Weights of a small mixture-of-experts language model, trained from scratch on English Wikipedia: vocabulary 12093, a variant of SOAP for the experts.
Below are experts of layer 6 (counted from 0) of a mixture-of-experts language model. Rows are named router (the router's row for the expert), gate (a neuron's input weights, with its number), up (a neuron's input weights, with its number) and show model dimensions 256-383. Each number is 128 + 32 x the weight over its row's rms, rounded and kept within 0 to 255.
Before each expert's rows: "mostly gets" lists some tokens that are sent to it at least half of the time; "comes after" lists some tokens at least twice as common just before its tokens as in all text. This comes from a sample of Wikipedia text that the model never trained on. Tokens count by the router's weight.

# expert 24
mostly gets: "MF ", "football ", "FW ", "Football ", "League ", "Cup "
comes after: "| ", "|", "–", "0 ", "1 ", "201"
router [127 203  64 107  84 150  89 148 158 110 134  68 144 131 102 108 118 134 144 182 121  91 135 166 157 135 149 195 155 151 161  73 121 177 145 148 136 168 155 132 125 165  92 113  99 147 101 116  94 148 102 164 128  97  66  91 114 116 153 147 131 144 191 158 140  58 132 113 158 120 108 149 121 130 108 123 113 119 142 171 146 149 139 136 106 153  48 113 141 110 138 165 143 133  74  86  74 112 104 110 133  62 128 145 138 121 102 144 134 154 187  75 160 170 122 135 137 123 154 106 100 176 135 137 131 159 152 128]
gate0 [186 129 129  87 155 126 150 114 147 163 130 188 119 127 116  99 191 155  73 148 132 173 106 169 158  49 165 163 127 101  77 148 151  97  88  88 152 119 132 122  97 131 136 100 137  83 157  91 160 121 104  80  75 145 140  53  88 171 152  92  59 127 119 147 129 143 159 161 108 138  99 132 148 177 127 113 149 146  64 164 102 112 160 123  94 117 153 161  70 100 139 142 122  75 137 163  91 132 144  83 167 107 185  80 119  94 108 124 144 143 141 118  81  88  66 202 181 175 101 154  92 142 113 190 145 170  94 101]
up0 [ 96 116 153 115 139  97 232  77 142 114 133 179 138 124 134 167  78  99 140 146 160 153  87  98 124 100 105  93  83 117 117 217 120 153 159 154  83 155 119 136 165 163 121 149 163 130 110 144 141 184 163 134 173  98 182 199  86  93 115 154 118 111 103 143 104  80 122 121 138 137 160 148 133 103 113 155  89 145 126 117  95 106 118  84 145 125 223 123  96 163 139  93 130 126 156 135 110  92 162 159  84 122  69 159 201 154 160 159 147 115 143 180 152 101 152 176 147 108 119 142 189 102 100 114 113 140  96 134]

# expert 1
mostly gets: "== ", "| ", "=== ", "\n  ", "—; ", "\n    "
comes after: "\n", " ", "\n\n", "|", ")", "."
router [ 92 195  99  82 100 156  99 146 156 142 139  94  90 130 117 141 141  81 146 162 144 128 133 148 108 104 177 142 127 139 149 108  93 162 131 147 117 126 104 154 206 159 103 145 166  56 128 119 130 197 155 130 163  38 108  75 135 128 103 129 125 101 198 113 146  96 104 109 112 167 111 118 124 143  99 116  76 176 108  89 126 160 148 110 123 144 123 158  96 124 176 131 118 109 101  97 129 130 106 124 186 151 122 170  86 124  84 108 135 164 154 122 135 145  88 160 101  96 116 147 155 187 106 182 153 116 123 151]
gate0 [133 171 171 147 134 163 143 139 176 180 101 100 105 179 123  57 138  75 115 113 115 153 127 125 157 107 161 104 149 101  86 142  54 131 176 179  95  78 127 127 173 178 143 123 123  72  82  78 117 138 148 103 224 104  95 136 126 132 145  96 101 125 137 147 160 163 113 141 218 160  19 145 129 225 131 148 145 121 122 141 132 159 107 135  81  87 200 129 119 129 126 164 133 201 144  98 173 143  96 137 123 169  92  95  27 127 133 154 179 139 165 140 105 135 150 112 148  99 109 192 126 143 156 120  96  91  90 109]
up0 [141 101 166 107 139 157 168  79 158 103 101 143 130 154 147 139 140 173  63 187  99 178 114 145  89 114 126 119 155 200 110  93 139 169 152 176 147 192 118 111  38 184 140  78 118 147 120 148 138 203 166 147 117 170 137  80 158 102 124 174 155 154 147  92 165 122 113 183 192 177 110 113 136 157 165 137 127 141 134 157 157 138  40 143 113 100  71 115 144  91 117  95 149 176 111 131 110 115 126 123 187 148 110 110 167 158  86 150  76 126 136 117 161 116 121 101 189 174 179 141 115 100  99  72 139 137 118  78]

# expert 17
mostly gets: "this ", "which ", "He ", "the ", "This ", "they "
comes after: "the ", ". ", "of ", ", ", "in ", "The "
router [176 133 159 143  94  83 110 140 164 117 144 156 138 101 146 173 122 134 134 127 106  87 128 135 163  62 132 170 123 121 146  33 115 182 171 114  92 149 160 109 162 151 170 125  89 130 115 118  90 128  80  58 214 149 122 119 103 123 121 126 170 120 154 182 142  93 127 127 146 112 128 132  76 107 141 116 109 149  62 128 167  82 171 125  84 144 110 114 181 129  98 183 127 118 130 124  88 145  97  78 122 145 130 118  94 107 129 109 140 215 163 115 123 120 191 148  94 115 110 100  98 100  87 115 104 190 138 165]
gate0 [123 166 121 102 130 161  95 136  91 148 114 156 109 131 134 111 171  71 165 112 112 131 148 173 112 101  71 104 130 134 144 146 111 174 108 117  93 100 160 153 140 117 134 129 117 133 119 151 179  88 121 105 107 153  71 145 104  96  68 115 153 223 111  96 132 120 215 198  93 142 124 128 131 118 234  89  93 113 123 165 113 111 168  77 108 191 127  97 159 140 123 107 108  97 138 128 125 124  84 127 163 118 119 111 100 152 149 109 173  78 109 123 156 109 113  74  90 128  39 107  93 126 154 141  92 155 101 182]
up0 [ 85 122 124 108  81 109 136 134 169 126  76  58 107 212 131 103 102 136 140 141 136 114 168  59  90 145 133  97 139 206  95 130 147 162 144 165 147 102 118  81 100  87 150 160 129  97  89 146 138 135 111 140 120 107 146 172 158 132 204 118 114 146 133 130  92 104 153  93 124 114  99 147 119 104 109  89 154 173 142 122 132 130 199 137 149 163 164 126 117 117 207 164 155  96 108 152  98 115 120 153 165 179 113 140 111  93 163 170 154 214  65 132  98 106 133 146 174 151 127 204 106  67 156 175 161 116  68 140]

# expert 19
mostly gets: "MF ", "FW ", "Racing ", "Win ", "Apps ", "MPC "
comes after: "| ", "|", "–", "; ", "0 ", "/ "
router [130 194 101 160  82 169  85 121 132 116 166 119 146 120 100  94 133 130 204 171 118 138 161 162 152 160 125 192 172 150 163 111  97 153 114 183 121 133 158 116 172 152 125  82 117 125  97 141 116 151 131 156 126  73  94 117  77 139 153 134 139 147 169 132 140  86 127 112 160 127 142 132  64  80 205 139 125 105 130 135 152  70 127 146 124 127  38 179 137 122 150 133 105 118 101 108  94 123 128 124 146  99 135 144 160 119 124 152 119 166 192 100 161 120 121  98 171 150 154  85 115 176 112 188 147 126 121 152]
gate0 [ 84 104 139  93 140  94 164 111 129 136  79 115 130 110  66  80 136 149 110 136 139  72  86 113 134 155 161 193 146 112 134  74 123 102 179 121 138  63 105 133 148 131 112 169 173 125 117 122 194 151 120 150 136 109 116 119 109 133 160 133  59 117 107  63 110 148 131 117 221 142  69  66 120 105 157 118  88 188 133  72 145 182  89 135 102 133 142 110  90 126 140  97  81  97  93 111 130 161 151 109 129 173  80 103 126 193 167 158 144 195  99 184 130 129 141 151 159 123 149 149  99 151 158  83 124 106  83 134]
up0 [141 130 130 114 139  87 135 181 138 130 120 150 131 171 146 136 184  98 150 134 134 150 107 142 122 126  76 101  97 165  86 142 134 135 114  34  90 124 109 146 102 153 146 146 112 170 142 146  99  96 129  58  89 135 125 194 133 130 107  86 187 118  43 130 158  41 118 142  91  89 171 187 132 140  97 135 160 128 130 142 161 100 172  96 137 126 161 155 142  79 166 181 157 184 145 112 133  89  75 134 136 100 104 151 198  99 113 130 180  77 104  72  80 122 129 138 109 101 118 139 148  92 153 133 118 145 101 143]

# expert 13
mostly gets: "==", "|", "\n\n", "== ", ").", ";"
comes after: ".", "|", ")", "\n\n", "==", " "
router [139 183 102  84  98  88  70 103 103 111 157 115 129 105 145 124 105  80 123 123 151 144 101 147  57 139 174 152 129 135 166 151  86 153 145 155  91  93  61 144 148 159 142 126 155  56  98 165 131 162 108  93 111  80 135 139 124 146 130 152 150  96 154  94 162 118 123 115 101 167 116 100 129 153 139 103 140 162 131 128 203 119 130 140 129 123 122 142 135 116 173 181  93 123 112  94 117  80  57 108 149 116 111  90 117 180 102 148 174 141 145 109 103 118 136 141 110 123 102  74  89 125  61 158 147 137  95 189]
gate0 [ 85  91 164  88 156 171 110  90 184 117  99 151  94 162 129 117  78 178 102 147 158 141 100 170  69  48  78  85 129 158 126 125  33 141 138 150 171 104  78  74 127 114 129 161 125 142  72 146  92  95  98 125  87 146 139 194 149 145 125  83 124 103 139 117 170 121 169 128  78 112 106  81 148 121 114 119 144  92 118  94 158 137  68 114 132 151  73  95 138 107 158 142  95  80 170 117 100 180 101 165  94 172 154 219 128 128 183 164 163 133 109 130 162  80 143 110 101 131 131 160 170 147 181 131 140 176 132 102]
up0 [ 93 130 153 162  66 151  85 124 132 128 103 126  88 118 179 156 152 189 107 140 123 120 123 181  74  86 174 126 115 105 152 100  93 156 155 152 123 156 145  41 135 101 175 150 125 110  74  76 121 162  61 136 139 182 161 160 149 116 125 101 168 137  94 129 142 202 133 194 133 178 156 157 116 199 115 150  86 114 152  85 152 146 134  98 147 147  99 121 132 160 143 150 131 129 137 128 147  92 103 129 107  75  69 222  69 151 170 126 134 151  87 122 123 151 171 173 141 136  94 146 174 164 148 123 100 148 178 174]

# expert 39
mostly gets: "USA ", "MF ", "Championships ", "Yes ", "FW ", "FC "
comes after: "| ", "|", "–", "201", ":", "200"
router [160 114 135 120 129 114 139 109 143 151 144 118 113 102  79 104 142 125 143 164 112 169 189 155 141 153  94 141 180 132 145 107 108 130 118 224 114 131 142  92 172 185 168 108 148  58  94 131 118  99 188 111  84  67  70 108 136 137 135 140 164 112 155 168 136 104  96 143 109 150 127 137 101 108 176 137 138 147 117 126 145 120 170 147 131 141  53 112 116 114 149 181 162 128 122 124 112  96 158 136 136 103 108 131 170 112 109 118 115 118 183 132 129 151 117 108 225 129 119 121 159 134  57 162 149 138 121 138]
gate0 [118 149 151 108 120 182 103 139 134 146 187 135 132  63 179 151 100 156 164  85 154 143 179 117 126 123 167 134 120 138 115 107 117 133 134 101 111 128 148 101 142 127 110 103  79  99 109  83 149 116 103 118 128  92  55 109 105 109 136 119 140 128 131 117 188 144 167 147  97 183 131 133 177  93 126 132 137 113 166 119 114 162 113 158 149 153  86 106 146 120  97 150 141 124  90 163  81 120 183 180 134  63 101 198  88  86 133 124 158 139 191 134 135 129 146 119 215  77 186  87 122  97  76 136 140 122 146 109]
up0 [104  93 130 110 181 113 103 124 112 123 184 172 115 129 170 182 162 160 101 138 176 100 118 171 156 109  71  96 101  90 143 134  77 116 118 127 103 122 141 105 180 128  93  94 101  77 136 105 144 133 180 148 142 173 128 121 107 110 186 159  64 174  66 145 113  65 102 136 163 166 119 118 170 121  83 124  77 155  58 147 135 127 108 126  56 182 115 110 116  80 116 123 142  86 180 137  91 147 128 131 149  94 121 118 141 128  97 141 133 114 174 141 169 147 181 101 128 127 161 148 149 172 142 110 122 163 195  96]

# expert 21
mostly gets: "\". ", "). ", ".\" ", "= ", "USA ", "JPN "
comes after: "\n", ".", "\n\n", "==", ") ", "by"
router [140 151 117  78 143 101 114 110 140 149  81 108 152 105 146 206 107 130 148 117 124 157  85 169 125  73 157  96 148 143 134 150 124 149 153 145 120 141 105 115 167 140 135 110 146 114 192 113 162 131 201  80 160  79 111 126 132 124 100 142 131 123 152 130 162 133 130 141 108 150 157 166 101 171 106 115  48 110 101 153 145 164  73  87 107 147 157 131  86 136 185 127 104 156 111  93 139 100 180 117 180 101 151  97 135 130  90  97 110 157 182 116 135 115 106 179 109  89  89 136  91 166 140 151 128 120 107 136]
gate0 [135 159 138 106 125 155 152 124  91 107 108  83 150  87 158 164  90  86 134 119 150 154 101 150 126 106  64  82 196  96 174  99 147 131 146 133 116 160 153 104 188 130  77 164 149 153 154 104 143 108 150 134 138  63 132 158 134 113 119 148 100  53 165 134 154 123 136  58  97 116 138 210 129  91 102 128 118 113 125 106 132 130 149  55 118 167  84 121 149 142 129  95 135 112 164 104 143 103 180 142  61 128  98 151 112 145 112 125 119 117 182 132 133 119 113 110 182  97 148 111 151  55 182 154 132 116 183 169]
up0 [130  94  95 127  94 104 137 170 141 208  85  94 157 125 145 103 104 143 119 124 116  78 118 110 139 100 159 161 112  89 128  79 176 155 146 123 169 144 131 114 120 124 114 152 110 136 104 107  90 149 121 190 115 133 113 123 118  45 158  77 158  95 127 105 145  65 143 137 105 114 179 120 107 144 133 117 125 130 132 165 129 159  99 181  74  94 144 115 187 122  77 113 104 115  92 137  95 121 149 157 130 173  91 143 141 149  95  61 116 166 147 169 168 148 106  83 117 100  74 159 106  84 125 135 194 163 102 146]

# expert 2
mostly gets: "which ", "who ", "He ", "would ", "they ", "that "
comes after: ".", ". ", ", ", "==", "s", "The "
router [115 136 125 121 119  78  74 104 169 119  63 170 139 145 184 128  64 136 125  98 106  93 163 143 135  83 105 145 145 115 133 121  85 142 183 142  90 169  67 139 162 147 168 121 135 126 180  91 120  92 120 129 146 109 149 133  90  78 140 114 163 129 187 178 205 142 142 134 133  99 160 115  76 115 149 137 111 162  75  72 205  92  99 129  75 137  97  97 165 169 134 115 155 107  84 120  95 121  63  80 180 122 145 109 104 155 125 142 143 192 185 124 126 159 124 147 134 130  90 112  86 181  87 186 139 192 101 106]
gate0 [114  92 182 141 128 180  91 168  97 132 132  67 132 130 110 116 123 190 146 149 164 168  97 162 106 168 154 156  60 112 158 152 125 137 179 117  78 122 153 126 169  97 171 154  87 160 130 126 123 154  67 189 156 158 114  67 122 121 122  98  98  89 154 156  99 197 153 145 120 154 134  82 128 156 124  95 127  98  89  86 143  54 129 174 127 105 120 127 119 115 131 133 102 113 110 145 132 133 154  96 132 123  93  95 115 119 157 145 159 151 175  80  78 188 110  96 138 103 136 125 135  75 164 126 106 140  95  96]
up0 [105 142 167 157 118  98 107 113 161  81 162 184 128  94 145  88 128 140 127 179 123 117 135 112 138 160 132 117  61  73 150 181  61  73 106 132 155 109 169 153 147 159 139 127 163  81 120 137 147 147 135 133  84 148 115 105  93 170 162 111 187  98 137 132 104 127  82 118 141 121 113 141 105 156 152 109 144 103 152 173 153  76 169 139 176  49  85  56 139  89 173  84 166 131 176 136 116  70  77 122 124 142 190 136 107 151  86 176 128 158 114 165 150 134  96  76 125 125  91 129  97  94  72 185 170 126  96  89]